From a checkpoint of a small mixture-of-experts model trained on Wikipedia.
Size: 13 layers, 297M parameters.
Experts: 16 experts in each of 13 layers, 864 squared ReLU neurons an expert, 1 pick a token, a softmax router.
Training: a variant of Adam for the experts, 1078M tokens, 16449 steps.
Below are experts of layer 6 (counted from 0) of a mixture-of-experts language model. Rows are named down (a neuron's output weights, with its number) and show model dimensions 320-479. Each number is 128 + 32 x the weight over its row's rms, rounded and kept within 0 to 255.
Before each expert's rows: a language model's description of what the expert responds to. This comes from a sample of Wikipedia text that the model never trained on.

# expert 4
It responds to: Word-initial fragments. Opening pieces of split words, usually after a space, hyphen or quote, such as re, Co, un, self-s, inv(ents), exclud(es).
down0 [152 191 181 116  98 127 142 124 124 148 115 160 125 115 124 143 171 108 135 153 168 114 134 120 160  99  58 172 198 173 203 156  85 139 148 114 156  73  91  87 104 136 125 111 129  95 127  74 133 121 136 151  59 140  95 129 131 166 165  93  98 105 162 141 115 119 137 141 113  89 167 165 169 130 131 107  98  94 179  66 111 168 173 135 126 144 119 123 109 148 101 117 130 158 167  78 150 103 135 135 146 118 171 175 130 132 111 138 171 146 120 109 132 165  99 106 156 142 129 152  70 137 152 138 127 145  95 124 202 107 126 121 129 154 107 164 153 161  68 119  87 173 157 153 136 113 120 106 154 150 107 157  85 177 145 152 117 147 168 121]
down1 [111 114 129 158 112 114 130 155 176  90 129 139 154 112 139 114 160 147 123 143 158 108 139 160 173 135 141 133 105 147  46 150 113  95  41 129  88 123 157 148  75 108  99 141 133 147 161  89 122 149 133  90 105 152  89  86 142 124 142 138 125 125 197 176 163 137 153  98 102 128  98 144 106 137 118  84 119 121  72 178 159 155 167  86 156  77 144 120 105 113 128 113 106  89  65  96 188 135 123 124  96 181 172 124 146 178 149 184 123 165  68 122 157  68 100 136 129 107 115 150 116 100 177 127  71  84 164 147 156 145  97 113  63 150 109  99 162 109 103  83 186 154 173 120  72 192 124 124 170 123 167 140 104 133 137 196 117 127 134 143]
down2 [142 146 151 136 143 129 119  88 120 102 119 100 178 107 122 124  86 139 120 155  50 142 170  78 131  88 117 168 109 125 105 131 136 164 121  69  81 141 111 131 143 168  89 163 119 159 110 122 165 152  94 130 119  75  84  86 120 108 121 130 195 111 106 121  79 166 109 164 112 164 117  72 166  89 111 144 106 202 116 129  91 149  95 155 153 134 129 180  76 105 138 115 110 112 148  29 170 127  83 140  92 136 186 143 110 120 113 102 128 113 198 138 154  77 171 115  91 163  97  99 142 119  92 150 157 121 148 140 142 152 109 118 159 178  81  69 195 103 105 156 101 100 162 192 175 163 133  93 134  92 108 157 132 108 163 135 142  99  84 159]
down3 [120 120 127 187 128 121  99  94 206 119  94 114  95 175 147 172 152 121 166 140  79 149 153 178 150 103  97 105 143 236 140 154 110 109 144  71 127 111 146 163 141  81 139 115 109 157 142 156 144 105 108 115 128  91 128 147 124 113 100 128  55  97 135  80 150  96 175 149 112  95  90  73 105 152 142  89 185 165 101  98 155 102 186 159 121 101  97 139 146  84 110 140 112 102 160 183 113 168 158  98 170 130 151 178 183 125 157 163 121 172  90  27 106 139 150 120 128 161 166 111 187 183  92 116  94 133  84 125 144  55 108 149 125 105 163 169 125  85  97  52 163  77  81 116 119  90 140 131 196 104 221  97 126 107 147 103 163  96 149 149]
down4 [ 89 156 146  64 190 113 103 137  89 148 173 159 107 111 149 142 128 124 168 153 149 119  99  66  94 121 152 133 166 121 135 144 172 119 130 143 110 153 180 154 135  97 141 108 187  95  93 177 164 120 201 179 100 132 113 134  94 145 145 130 132 187 126 107 131 167 138 142 121 145 167 129 156 145 144 136 136 122 122 104 141 225  93 115 115 144 169 149 101 143 121 125  90 177  96 131 172  96 104 121 106 158 148  79 154  87 158 141  98 143 106 124 111 143 157  67 145 179  61 114 117  89 113 177 178  92  64 124  89  82  94  79  66 156  94 132  99 131 121 154 115 131 165 139  89 144 104 149 148 113 167  96 148  57 109 118 126 114 104 155]
down5 [160 135 102 124 126  98 112 113 131 119 114  82 122 107 113 139  96 163 116 119  91 119 120 140 141 123 198  68 107 145  93 163 169  94 189 120 134 151 170 178  88 231 166 123 151 150 144  36  94  79 150 124 114  88 126 128 198 115 134  78 148 168 134 162  91  93 127 157 119 176  97 128  92 160  85 154 139 138 120 193 103 124 147 148 124 142 108 104 147  79 129 106 126 107 182 174 159 107 124 127 164  91 144 131  59  95 122  57  93 142  93 109 179 205  86 126 136  91 134 189 173 120 103 117  36 116  96 230 123 156 135 162 167 146 134 156 104 158 111  83 144 115 116 185 114 122 111 109 130 172 100 190  83  98 139  87 105 139 190 114]
down6 [137 136 135 164 117 123  45  88 101 163 115 100  85 145 116 165  99 139 126  99 133 124 151 131 126 108 170 197 160 105 169 109 110 146 105 142 123 132 101 109 126 121 107 139  92 153  85 115 133 131 133 113  88 121 108 113 159 156 175 194  85  92  60 128  69 141 108 113 124 117 103 108 118 168 155 154 121 141 127 180 144  72  57 113 163 149 145 128 100  86 108 137 167 109 136 160  95 125 119 134 116 142 196 161 106 120  99 120  88  84  75 154 141 154 153 151 177 140 133 141 154 166 167 129 172 188 100 140 151 107 108 127 135 182 163 115 119 130  68 155 123  81 133 142 102 134 110 142 132 110 162 120  90 161 149  43  85  84 171 141]
down7 [143 129 111 145 140 128 112 193 155 109 113 102 129 151 149 121  72 150 103 133 180 133 172 126  59 116 178 137 125 136 168 153 134  86 111 176 112  87 142 114 169 114 135 119 198 167 149 120 121 113 139  98 191 131 155 124 130  98 109  66 124 172 129 111 136 127 125 123 132 155 103  93 175 134 119 186 137 162 121 129 162 214 143  99 125 151  79 154 119 146 150 140 161 128  99 184 126  96 122 126 101 115 147 123 148 156  69 148 184 115 128 105 117  76 150 197  95  99 141 153 155  74 123 135 164  96 146 160 129 186  77 124 163 128  88 111 105 192 108 142 144 112  86  78  79 124  39 129 138 123 151 123 110 135 123 172 114 116 136 110]
down8 [114 141 137 137 119  70 154 105 168 145 125 131 165 156 109 122 176 134 103 195  48  86 137 152 127 111  63  99  82 144 118 111 148 123 123  85 129  61 142 181 100 112 174 110 147  53 142 145  64 126  96 106 126 139 195 118 112 139 137 111 121 155 159  79 148  88  75 133 116 153  96 140 133 142 114  71 170 138 101 125  97 182 129 141 181 147 201 151 120 116 146 174 121 116 120 171 121  97 175  91 123 114 154 137 164  98 130 200 150 115 186 105 110 117  89  76 118  97  91 149 125 150 108 128 121 108 123 120  84 131 140 140 180  99 145 101 115 137 131 130 119 163 105 106 192 107 144 164 132 164  95 134  91 121 145 100 145  82 126 105]
down9 [177  96 145  90 155 138 123 155  97 108 189 155 148  80  64 134 160  93 121 253 149 125 153  91 102 113 131 153 168  94  84 180  79 118 140  86 112 113 109 129 145 162 125 166  90 133 163 190  91 164 123 120 140 113 152 149  80 154 192 158  78 148 175 162 126 128 144 109 150 194 149 155 107  87  83 130 110 176 143 121  54 178  68 127 154 151  90 184 219 107 113 151 100 122 156 149  90 133 171 149 174 106 153 114 123 174  93  79 117 131 139 139 134 152 100 186  65 148  77 102 129 167  49 113 146  74 154 137 135 147 158 155 152 124 157 133  98 112 213 153 138 169 166 118 129 172  93 206 107 138  32 105  71 176 127 158 111 125 125 133]
down10 [110 142 160  91  90 143 105 153 109 154 177  80 143 116  85  71  95 178  63 156 133  99 108  96 186 143 128  90 155 145 143  87 149 140 136 206 115 161 152 131 160 210 122  72 107 119 140  84 106 154 144 135 117 207  93 140 167 105 173 153  94 152 158 129  58 144  71 163 214 107 116 126 146 121 150 125  96 127 143 113  64 164 154 135 128 127 188 112 123 131 153 216 111 113 150 143  97  99 162 110  93  71 100 114 143 162  79 125 146 160 134 139 149 119  87 113 116 153 141 178 164 164  99 119 140 132  96 146  91 168 131  93 118 157 141 130 128 188 156 118 119 111 128 114 177 123  59 113 124 107 105 152 106  79 117 118  99 186 137 121]
down11 [118 148 142 151 131  87 121 169 153  89 189 168 175 113 111 142 176 103 172 136 168 105 128 105 183 125  92 140 140  93 119 129 166 173 119  60  89 110  91 118 115 198 100  88 176  88 164  85  68 166 139  79 104 131 116 178 155 207  88 141 156 118 107 138  81  96 133 116 133 178 153  97 142 108  95 198 163 125 136  83  81 111 135  87 117 164 122 127 134 137  76 148  84 133 131  41 130  41 191  97  67 169 104 202 127 129 125 100 140  80  98  96 135  98 143  83 123 158  94 117 140 186  94 173 126 139 146 155 154 100 153  89 127 123  86 180  82 140 182 109 120 164 159 164  95 135 101 133 138 111 124 190  75 128 108 152 124 156 207  61]
down12 [ 56 176 143  77 103  66 195 187 114 139  93  78 114 150  78 103 129 131  50 124  77 161 159 123 106 178 143 118  63  93 108 116 186 156 133 148 144 146 162 186  85 115 134 169 127 207 203 140  75 120 135 104 167 184  62  99 119 140 130 151  77 122 106 133  91 116  69 163 173 109 135  97  91  91 149 116 141 145 116 103 119 125 182 160 204 182 141 105 123 126 133  67 139 114 143 114 156 118 158 149 115 105 110 146 219 118 173 123 136 145  76  58  80 124 125 122 114 129 182 209 124 136  98 128 105 150 140 179 101 138 128 110  83 169  99  62 112 142  95 117 132 167 147 106 176 200 172 131 101  69 112  91  98 156 173 105 122  66 161 146]

# expert 0
It responds to: Proper-noun word endings. Final pieces of transliterated or foreign names such as -am, -al, -man, plus table pipes and capitalized title words like Station, Hospital.
down0 [120 136 118 101 147 169 164 123  93 171 119 113 142  63 105 134 128 108 124 102 102  94 115 133  77 116 172  88  96 154  98  98 145 153 164 113 174 139 155 169  72  99 156 154 125 154 165 138 148 141 117 155 146 110  76 196 128  76 121 158 145 134 131 104 166 139 182 158 121 144 140 155 114 121 122 212 184 133 126 119 153 139 177  95 128 120 148  94 131 119 136 169 148 190 111 176 121 128 122  72 143  99 113  87 133 134  79 134 140 172 141 119 184 132 154 103  77 119 129 157 123 133 137 104  92  72  93 150 120 107 162 143 102  90 113 129 119  87 116 137 124 160 148  98 187 166 122 100  62 179 146 104 176 151 132  77 155 159 161 100]
down1 [157 129 126 194  68 115 146 111 129 124 125  78 172 132 115 165 147 115 129 141 184 118  94 125  70 115 130 148 100 119 126 143 106 141 107 121 163 170 155  51 119 139 195  56 108 159  82 128 154 127 143 103  70 157 158 147 107 134 140  78 149  45 153 118 132  95  76 137 101 124 226 175 107 165 116 156 215 117 124 116 140 103 106 100 121 154 142 224 102  83 106  83 126 132 116 129 165 111  86  87 140 149 117  86 152 112 126 156 138 131 112 165  89  93 143 154  99 157  90 113 131 156 114 100 122 117 127 124 158  88 135 128 121 151 128 151 127 130  95  79 160 164 118 116 167 128 140 150 174 137 148 123 127 115 166  95 158 160 157 134]
down2 [138 158 201 134 140 106 213 128  40 187 113 116 125 118 162 139  91 135 134  96 167 147 185 117 102  82 153  69 183 144 132 100 149 160  85 141 104 140 141 204 134 193 100 180 112 150 119  83 116 123 138 200 148 122 150 110  66 114 124 119 152  76 106 112 107 113  96 147 154 105 118 106 177 153 120 127 118 115 136 125 152 112 159 136 140  91 148 158 161 115 119 163  98 165 128  93  85 131 179 142 171  95 116 120 158 140  94 123 146 146  50 100 163 130 149 142 131 115 101  84  87 127 125  53  86 115 109 198  86 126  87 118 155 165 111 105  95 117 128 150 142 191 136 175 131 125 134 126 137 152 135 142 103 145 149 192 112 145 132 115]
down3 [141 134 129 101 172 185 134 108 152 164 188 174 129 139 112 128 118 110 135 113 106 165 153 117 143 178 142 150 173 166 123 125 145 121 137 145 143 144 142 148 135 108 123 163 160 145 132 140 121 169 132 166  61 148  94 139 138 141 132 115 178 157 175 108 160 169 106 108 117 103  91 126 147 105 141  91 129 117 137 124 112 116 153 112 114 120 133 166 114 115 118 125 134 120 102 171 123 106  86 148 149  65 127 189 116 141 163 172 103 107 127 146 124 135 102  96 115 140 123 106 157  53 152 151 136 109 137 144 126 170 148 112 107  71 129 162 145  98 100  96  98 169 108 106 131 129  72 132  96 122 155 155 138 213 137 154 167 101  58 112]
down4 [162 147  95 136  82 123 137 119 150 103 154 147 177 100  98 200 171 130 138 107 195 143 144 130  75 125 122  88 164 149 153  97 163  88 119 183 105 119 111 139 184 163  95 102 142 192 139 162  72 125 126 105  68 100 205 108 189 114  27 127  75 180 125 115 129 116 137  39 190 117 123 112 105 127 119 105 175 131 103 138 120  99 100 160 150  89 132  68  76 139  64 130 140 156 140 121  83 189  95 142 116  68 105 149 111 144 105  78  90 198 111 160 159 128 164 139 152 123 103 131  73 162 136 142 135 112 112 159 171 122 117 123 137  98 124 130 141 124  68 167 212 110 133 149 158 143  69 104  70 128 110 124 197 115 138 145 121 171  80 186]
down5 [191 142 152 137 136 180 144 145 110 158 140  69 181 141 173 136 167 107 148 138 147  77 116 176 135  43 129  90 146 157  94 136 162  93  87 111 148 170  90 144  75  97 145 141 175 151 117 117  83 140  88 159 117 108  97 185 102 115 154 112  82 129 102 126 139  74 179 116 139 181 190 140  90  90 118 175 176 103  74 171 107 106  92  84 138 153 145 130 131 165 134 122  88 152 194  96 117 102 146 159 146 150 149 133 143 181 117 178 160 135  88 132 138 119 123 158 134 125 108 106 157 170 157  86 127 136  80 121 110 173 149 140 103 145 146 156 134  99 159 128 102 119 166 139 100 147  94  88 118 134  96  58 144 153 152 168  85 159 114  62]
down6 [154  98 131 149 189 169 141 120  85 149 137 152 105 154  89 107 162 147  93  99  49 105 111  89 155 102 136 136 163  79 102 114 203 101 140 136 141 126 126 113 132 169  95  69 109 136  80 103 114 137  83 173 160 160  90 114 131 154  74 103 120 190 163 123 124  58 176  70 145 124  82 115 123 145 120 155 152 163  76 135 145 108 183  74 186 103 103 104 117 176 110 145 140 157 111 136 131  86 147 140 125 154 117  85  92  93 131  94 154 147 132 130 191  90 106  96  98  96 123 173 148  91 102 119 121 100 119 191 117  85 179  90 107  47 128 172 149 160 164 141 174 137 104 124 178 144 166 111 137 177 149 140  76 131 143 127 130 126  91 126]
down7 [110 114 165 160 162 107 140 102 193 168 138 121 186 165 108 158  66 161 123 141 126 134 138 167 140  92 120 171  94 172  89 187 143  76 113 177  98  95 216 187 140 164 122 144 125 110 114 199 121 136 107  95  95  92 121 105 122  76 124 113 109 109 110 144 119 106 126 213  83 183 125 157 150 107 157 124  96 182 174 181 157 120 126 114 124 134 133  96 123 166 139 109 174 134 140 115 186 169 118 168 191 119 172 100 120 142 141 106  92 183 144 109 108 194 112 109 196 153 154  95 111 176 129 128 152 120 119 127  91 140  96 126 141  76 138 130 126 121 141 132 142 125 157  91  91 120 133 133 180 154 118  82  94 171 176 121 132 144 104 189]
down8 [100 157  61 141 122  79 151 114 149 131 135 223 154 125 108 115 172 122  98 118  79 156 128 133 116 152 113 157 113  95 151 107 126  76 129 138 102 117 140 133 143 170 125 110 105 142 143 130  66 112 113  99 136 130 132  90 160 120 152 114 131 108  81 137 128 157 129  96 123 142 124 100 175 128 111 137 122 169 140 148 106 105 103  65 142  86 134 121  92 154 113 116 128 116 126 121  88 122 120 109  91  66 148 146  70 119  97  67 120 114  81 127 130 121 131 105 156  77 167 115 134 136 132 113 143  97 174 116  96 162 125 123 173 136 121  32 115 164  95 136 177 102 146 126 150 116 124  79  88 181  93 110 152 136 128 105 129 131 140 134]
down9 [156 128 138 159 140 171 114 137 123 140 151 120 142 131 129 120 137 138  84 107  92  93 143  97 118 182  87 137 119 143 150 167  94 139  91 120 172 126 192  99 186 101 138  90 151 178 128 103 134 153 121 104 115 201 181 116 109  53 121 155 193 119 125 178 114 158 161 111 123 106  82 123 132 119  94 133 146  93 135 100 120 137 101 171 179 103 131 171  81  76 154 141 147  71 172 103  73 107 141  99 130  67 150  84 120  90 159  58 111 113 154 134 149 134 170 107 117 175 148  86 111 176  96 125 151 123 119 105 136 123 125 124 113 123  91  94 116 154 135 173 147 138 127  96 108  49 112 115 140 137 169 117 118 118  69 114 145 103 156 124]
down10 [ 99  79 120 111 129 103 136 104 146 173 137 122 175 202 142 170  54 142 124  95  30  86  96 113 100  99 118 191 190 101 113 122 154 125 145 146 126 151 133  71 129 190 113 163 112  60 109 128 122 108 200 113 146 178 208 122 144 152  90  25 119 164 109  84 135 142 133 138 191 108 112 122 170 119  81 134 187 161 172 105 121 114 191 165 150 163  74 125  93 144 127 142 136 156  75  83 110 129 113 163 142 165 112  64 128 147 110 127 108 201  95  86 113  88 117 184 158  76 138 154 156  96 116 155 119 126 103 144 120 115 118 146  98 122 148 174 146 137 125 129  92 182 114 108 170  94  61 130 182 131  58 161 137 151 150 175 154 118 137 141]
down11 [165 107 112 102 120 112 124 165  76  88 123 151 110 124 153 132 147  83 100 128 147 107 141 135  94 126 148 113 137 120 133 140 169 183 150 165 131 127 134 142 121  95  99  99 137 135 132 142 108 120  89 118 143 119 142 177 102 152 133 122 104 162 170 120 194 108  50  74 115 136 134 118 131 153 165 100  74 104  72  97 124 135 132  98  92 203 131 163  91 101 129 163  94 130 116 137 164 149 146 160 105 114  81 187 121 161 173 126 115 172 169 154 111 100 136 131 124 123 109 158  37 144 139 177 127 102 137 142 150 145 153 175  70  64 144 155 172 143 157 142 117 163 114 128 210 173 122 119 178 125 156 197  75 145  90  98 120 138 100  90]
down12 [139 164 152  92 109 138 146 173 105 111 143 102 148 124 104 164 151 138 146 101 159 140 105 154 121 102 124 170 182 140 121  98 118 161 137  99  54 148 165  92 109 106 145  91 158 133  94 149 137 128 161  77 111  57 134 103 154 198 174 139  62 111 130 173  87 130 157 131 122  91 120  81 138 103 106  34 159 139 159  82 132 115 102 138 180 123 149 148 146 111 167 120 132 185  83 142 150 206 127 128 150 115 177  73 195 130  57 163  71 138 171 116 138 148 107 144  90 170 116 144 144 109 103 123 175 118  66 135 204 135 104 113 173 118 138 105 169 111 102 113 168 174  45 147 105 144 152 114 109 110 130 168 145 171 102 156 123 130 121 160]

# expert 7
It responds to: Proper-name fragments. Word pieces inside proper names of people, places and brands, often vowel chunks after a capital, such as Yah-oo, Tol-ki-en, Chapp-elle.
down0 [ 88 140 115  93 138 165 207  95 156 116 173 165 139  86 177 101 129 155 159 106  63 159 122  71  53 122 147 138 130 121  61 123 138 138 200 145  90  93 157 119 124 162 118 158  81 125 149 133 118 152 120 120  99 131 130 155 152 110  89  69 174 117 131 150 133 115 109  87 109  96 130  98 140 105 133 130 104 137 119 118  68 112 123 112 139 177 101 103  54 155 141 119  68 166 175 110  75 143 164 134 134 152  80 125 176 108 181 157 161 102  97 120 144  95  68 143 126 102 149 168 104 115 163  83 127 102 181 142 175 167  89 157  83  52 157 105  79 140 224 113 106  88 108 120 137 131 174 133 138 154  92 114 135  89 148 128 130 127 142 108]
down1 [149 180 154 145 126 155 132 120 124 175 137 157 124 167 139 125 126  90 118 158  92 163 144 176 121  81 110  69 105 158 117 117  63 138 159 118  92 141 125 133 176 189 178 105  50 176 149 112 107 175 110 126 129 107 117 158 160 114 147 123 149 138 167  94 184 162 130 112 101  95 120 137 192  93 118 120 109 182  82 114 111 171 153  41 102 139 158 103 111 142 139 180  98 106 130 124 166 147 205  92 166 149  99 142 138 114 123 113  85 107 131  95 139 143 170 114 157 187 166 147 121  85  77 101 177 102 149 112 121 121 145 155 119  81 168 103 141 170  46 211 101 134 158 101 120 141 114  33 148 119 121 127 141 140  89 106 126 146  99 161]
down2 [101 129 145 136 197 127 109 180 190 145 142 139 111 189  86 148 188 140 116 101 119  75  70 157 113 129  78 176 129 126 140 147 124  89 144 110 131 140 141  88 126 134  99 171 123 151 143 131 197 101 160 146  43 145  48 158 171 163 142 115 161  79 156 112  95  45 134 105 141 141 159 203 114 132 100  85  79 144  98 129 101  97 139 160 131  89 124 159 165 170 146 114  97 125 100 133 145  82 163 111  55 138 130 146  91 101 109 184 133 139  94 152  74  95 120 128 115 101 147 123 180 149 180 154 146  98 130  57 136  93 131  72 165 167 123 121  94 120 122 107 169 130  89 175 170 111 161 129 114 120 135 116 111 117 155 162  79 169 102 104]
down3 [127  79 155 155 186 175 141  74 212  75 142 125 132 168 136  99 154 152 180 100 132 153 135 149  94  79 114 162 121 116 169 156  96 147 112 106 120  59 153 138 116 156 113 119 126  95 129 147 133 120 113 119 170 131  91 145 103 205 131 130  82  54 116  83 107 203 108 109  72 163 109 182 154  93 180  89 114 128 160 177 130 171 105 113 139  87 100 144 198 164 163 149 178 171 116 154 151 132 109  50 103 140 115 140 118  71  98 165  94 129 154  93 113 108 163  96 157 191 151  47 106 165 172  75 139 162 140  80  67 151 107 113 141  94 108 133 122 154  95 133 128  99 169  95 114 184  96 114 139  79 180 122 136 126  83 122 105 110  96 146]
down4 [110 104 107  64 131 144 121 149 129 144 117 100 140 112 117 168 111 105 134 131  63 133 155  76  81 137 186 182 168 122 100 111 180  55 173 109 123 148 170 131 124 147  85 120 128 191 164 193 108 131 147 142 121 107 151 125  97  99  47  76 167 139 126 139  94 130 147 110 121 136 112 126  96 119 122 140 133 200 136  79 200 101 127 111 132 123 119 135 112 119 145  99 183 143  81  86 113 131 124  79 150 107 120 100  65 104 136  79 160 174  54  97 116  69  85 105 138 177 129 148  89 119 140 129 104 144 172 199 141 159 106 136 105 162  93  93 115 102 173 159 131 132  87  75 135 182  60 129  99 119 111 151 169 109 130 121 126 107 192  86]
down5 [ 73 138 142  52 162 209 109 159 110 122 138 116 191 119 122 156 141 140 131 109 143 127 158  34 105 181 148 194 131 163  84  91 184 134 112 143 151 161 141 117  92 169 118 111 109 130 114 101 130 170 130 177 113  98 164 155 171 121  86 125 171  86 117  84 129 113  86 130 135  78 131 151 105  97  94 146 180 140 161 140 165 108 111 159 147 177 144  89 154 160  95  97 124 140 123 155 116  92  96 112 227 170  77 104  93 161 139 149 144 122 177 167 184 113 166  99 126 114 153 146 102 179 112 162 136 116 121 111 148 154  59 120 104  94 170 160 141  55 159 138 116 104 101 162 167 189 124 190 114  93 143 158 167 114 134 129 186 111 152 120]
down6 [127 161 140 129  73 123 117 129 118 168  74 132  67 148 101 164  53 177  95 120 174 118 109 135 121 134 142 106  78 111 104 109 174 113  76 137 129  92 153 129 113 138 105 115 107 190  95 118  90 184 143 149 146 101  98 205  79 142 147 120 105 121  95 187 111 148  87 137  90 145 213  92 118 110 181  94 133  97 157 122 131 146 125  82 118 130 145  74 165  76  92 100 104 122 137 109 146 174 199 140  91 139  72 101 137 120 136 154 159 177  80 122 174 114  62 103 140 142 172 181 163 153 108 109 162 160 179 173 154 156 174 151  84 150 159  94 168 135 150 115 152 154 123 157 165 111 119 155 109  98 152 146 123 118 162  59 133 152 152  74]
down7 [171 101 138 106 157 118 172 127 130 131 134 149 138 190 132 140 159  93 102 179 128 113 134 164  78 105 106  41 207 191 101 159 161 132 152 100 162 147 204  92  72 124 184 119 131  88 198 112 120 144 126 123 136 136 157 117 141 125 126 151  99 105 109 125 128 159 140  87 128 117  52 111 166  79 103 181 120 169 142 141 149 159  90 144 171  97 148 153 125 188 127 119 124  51 107 113 116 168 154 103 193  86 159 134 107  89 114 173 135  95 107 118 111 114 118 140 147 105 110 180 129  80 147 157  89  64 163 147 123 145 145 101 198  88 145 138 146 127 150 128 103 163 115 147 134 119 124 153 157 128 143 113 112 140 160 126 123 146  91 152]
down8 [149 120  92 124 142 165 126 160 147 149 111 164 158 183 121 153 131  78 219 172  94 100 133 130  85 130 199 122  81 153 110 157  87 128 142 130  61 166 165 125 147  97 171 100 142  96 126 215  99 181 170 130 121 128 103 126  95 154 155  81 135 178 117 109  93  86 105 154 123  66  87 115 143 115 125 147 122 168  87 113 131 172 167 123 135 126 161  90 177 125  78 163 139 158 141 178 109 211 105 108 151 168  87 165 137  73 124 157 160 124 101 126 164 106 170 158 118  82 134  85  95 117  84  83 122 160 193 103  70  87 117 136  67 129 126 110 111 117 132 171 132 174 133  80  97 186 161 151  84 165  78  88 101 149 167 134 109 129 140 112]
down9 [122 117 139 116 109 123 195 128  98 126  78 135 227  94  99 110 133 124 124 166 123 117 145 168 171 157 157 125 131 168 100 100 172 154 122 166 143  76  81 141 148 128 163 132 130 130 116 136  85 211 108 136  83 105 114  95 116 130 100 123 121 160  75  86 134  85 155 137 145  99  91 103  91 128  97 124 144 136  75  76 172 129 151 123 119 125  97 137 126 131 102 164 183  99 116 129 188 137 177 149 157 117 171 166  89 167 132  63 140 209 128 143 149  97  96 139  93  92 169 113 109 127 101 122 160 139 127 160 131 137 195 146 115 113  58 155 129 106 102 127 234 108 112 128 160 119 141  86 105 111 119 196 150  73 170  84 127 120 118 175]
down10 [ 64 145 150 141 146 108  72 130 107 143 175 155 148 138 114 195 179 151  94  27 127 149 129 154 147 151 165 179 175 165 157 155 112 143 118 129 113 158 141  53  71 132 128 156 110 105 105 126 110 168 106 147 113 134 170  97 133 122 171 101 157 158 160 138 112  93 113  83 154 186 120 195 155 120  85 124 163 164 157 141 121 173  89 124 157 157 110  74  47 155 162 122 132 199 122  81 150 135  90 135  83 134 185 126 107  86 132 164 152 163 165 125 155 125 114 141 120 135  83 138 162  63 153 137 130 142 101  75 154 165 182 154 141 197 156 135  96 123 130 165 112 107 144 120 144 137 140 118 140 119 134 173 153  57 137 145 143 158 114 178]
down11 [112 132 128  93 145 180 133 142 118 112 142 117 113 165 157 191 148 139 135  89 134  90 180 138 113 165 115  92 113  46 133 126  98 134 133 122 147 151 128 137 138 128  78 118  58  75 156 181  93  77 216 143  96 155 135 129 139 116 172  86  95 174 129 166 104 122  93 129 122 128 112 105 135 144 136  83 104 136 174 166 146 160 100  82 202 123 141 153 199 137 175 111 156 111 136 154 149 136 131  78 146 132 161 110  93 132  68 144 186 114 167  80 142 127 101  85  64  69 102 123 114  67 167 107 155 121  99 152  95 163  85 105 149 114 156  70  93 139 117 126 166 146 183 129 130 114 111 117 137 178 180  89 120 109 165 144 143 120 136  84]
down12 [ 85 127 121 139  85 108 102 121  82 175 108 131 130  96 170 189 143 163 124 116 139 132 173 105 145 128 163 181 121 132 115 149 227 164 128  65 148 143 169 118  85 197  47  72 136  94 107 129 137 112 126 159 130 106 109 153 106 117 127 108  98 192 144 132 100  77 150 131 124  94  95  87 104 109  96 155 137 150 197 161 109 111 130 103 131 146 138 168 121  90 168 133 126 166 175 123 153  96 112 111 101 111 173  92 149 155 197 107 146  66 133 102 133 125 135 108 129  86 117 124 129 117 192 166 106 169 137 115 100 140 138 139  90 102 129 132 100 197 100 168 175 167 153 140 175 128 103 119  96  75 121 119  81 142  94  80 126 102 126 148]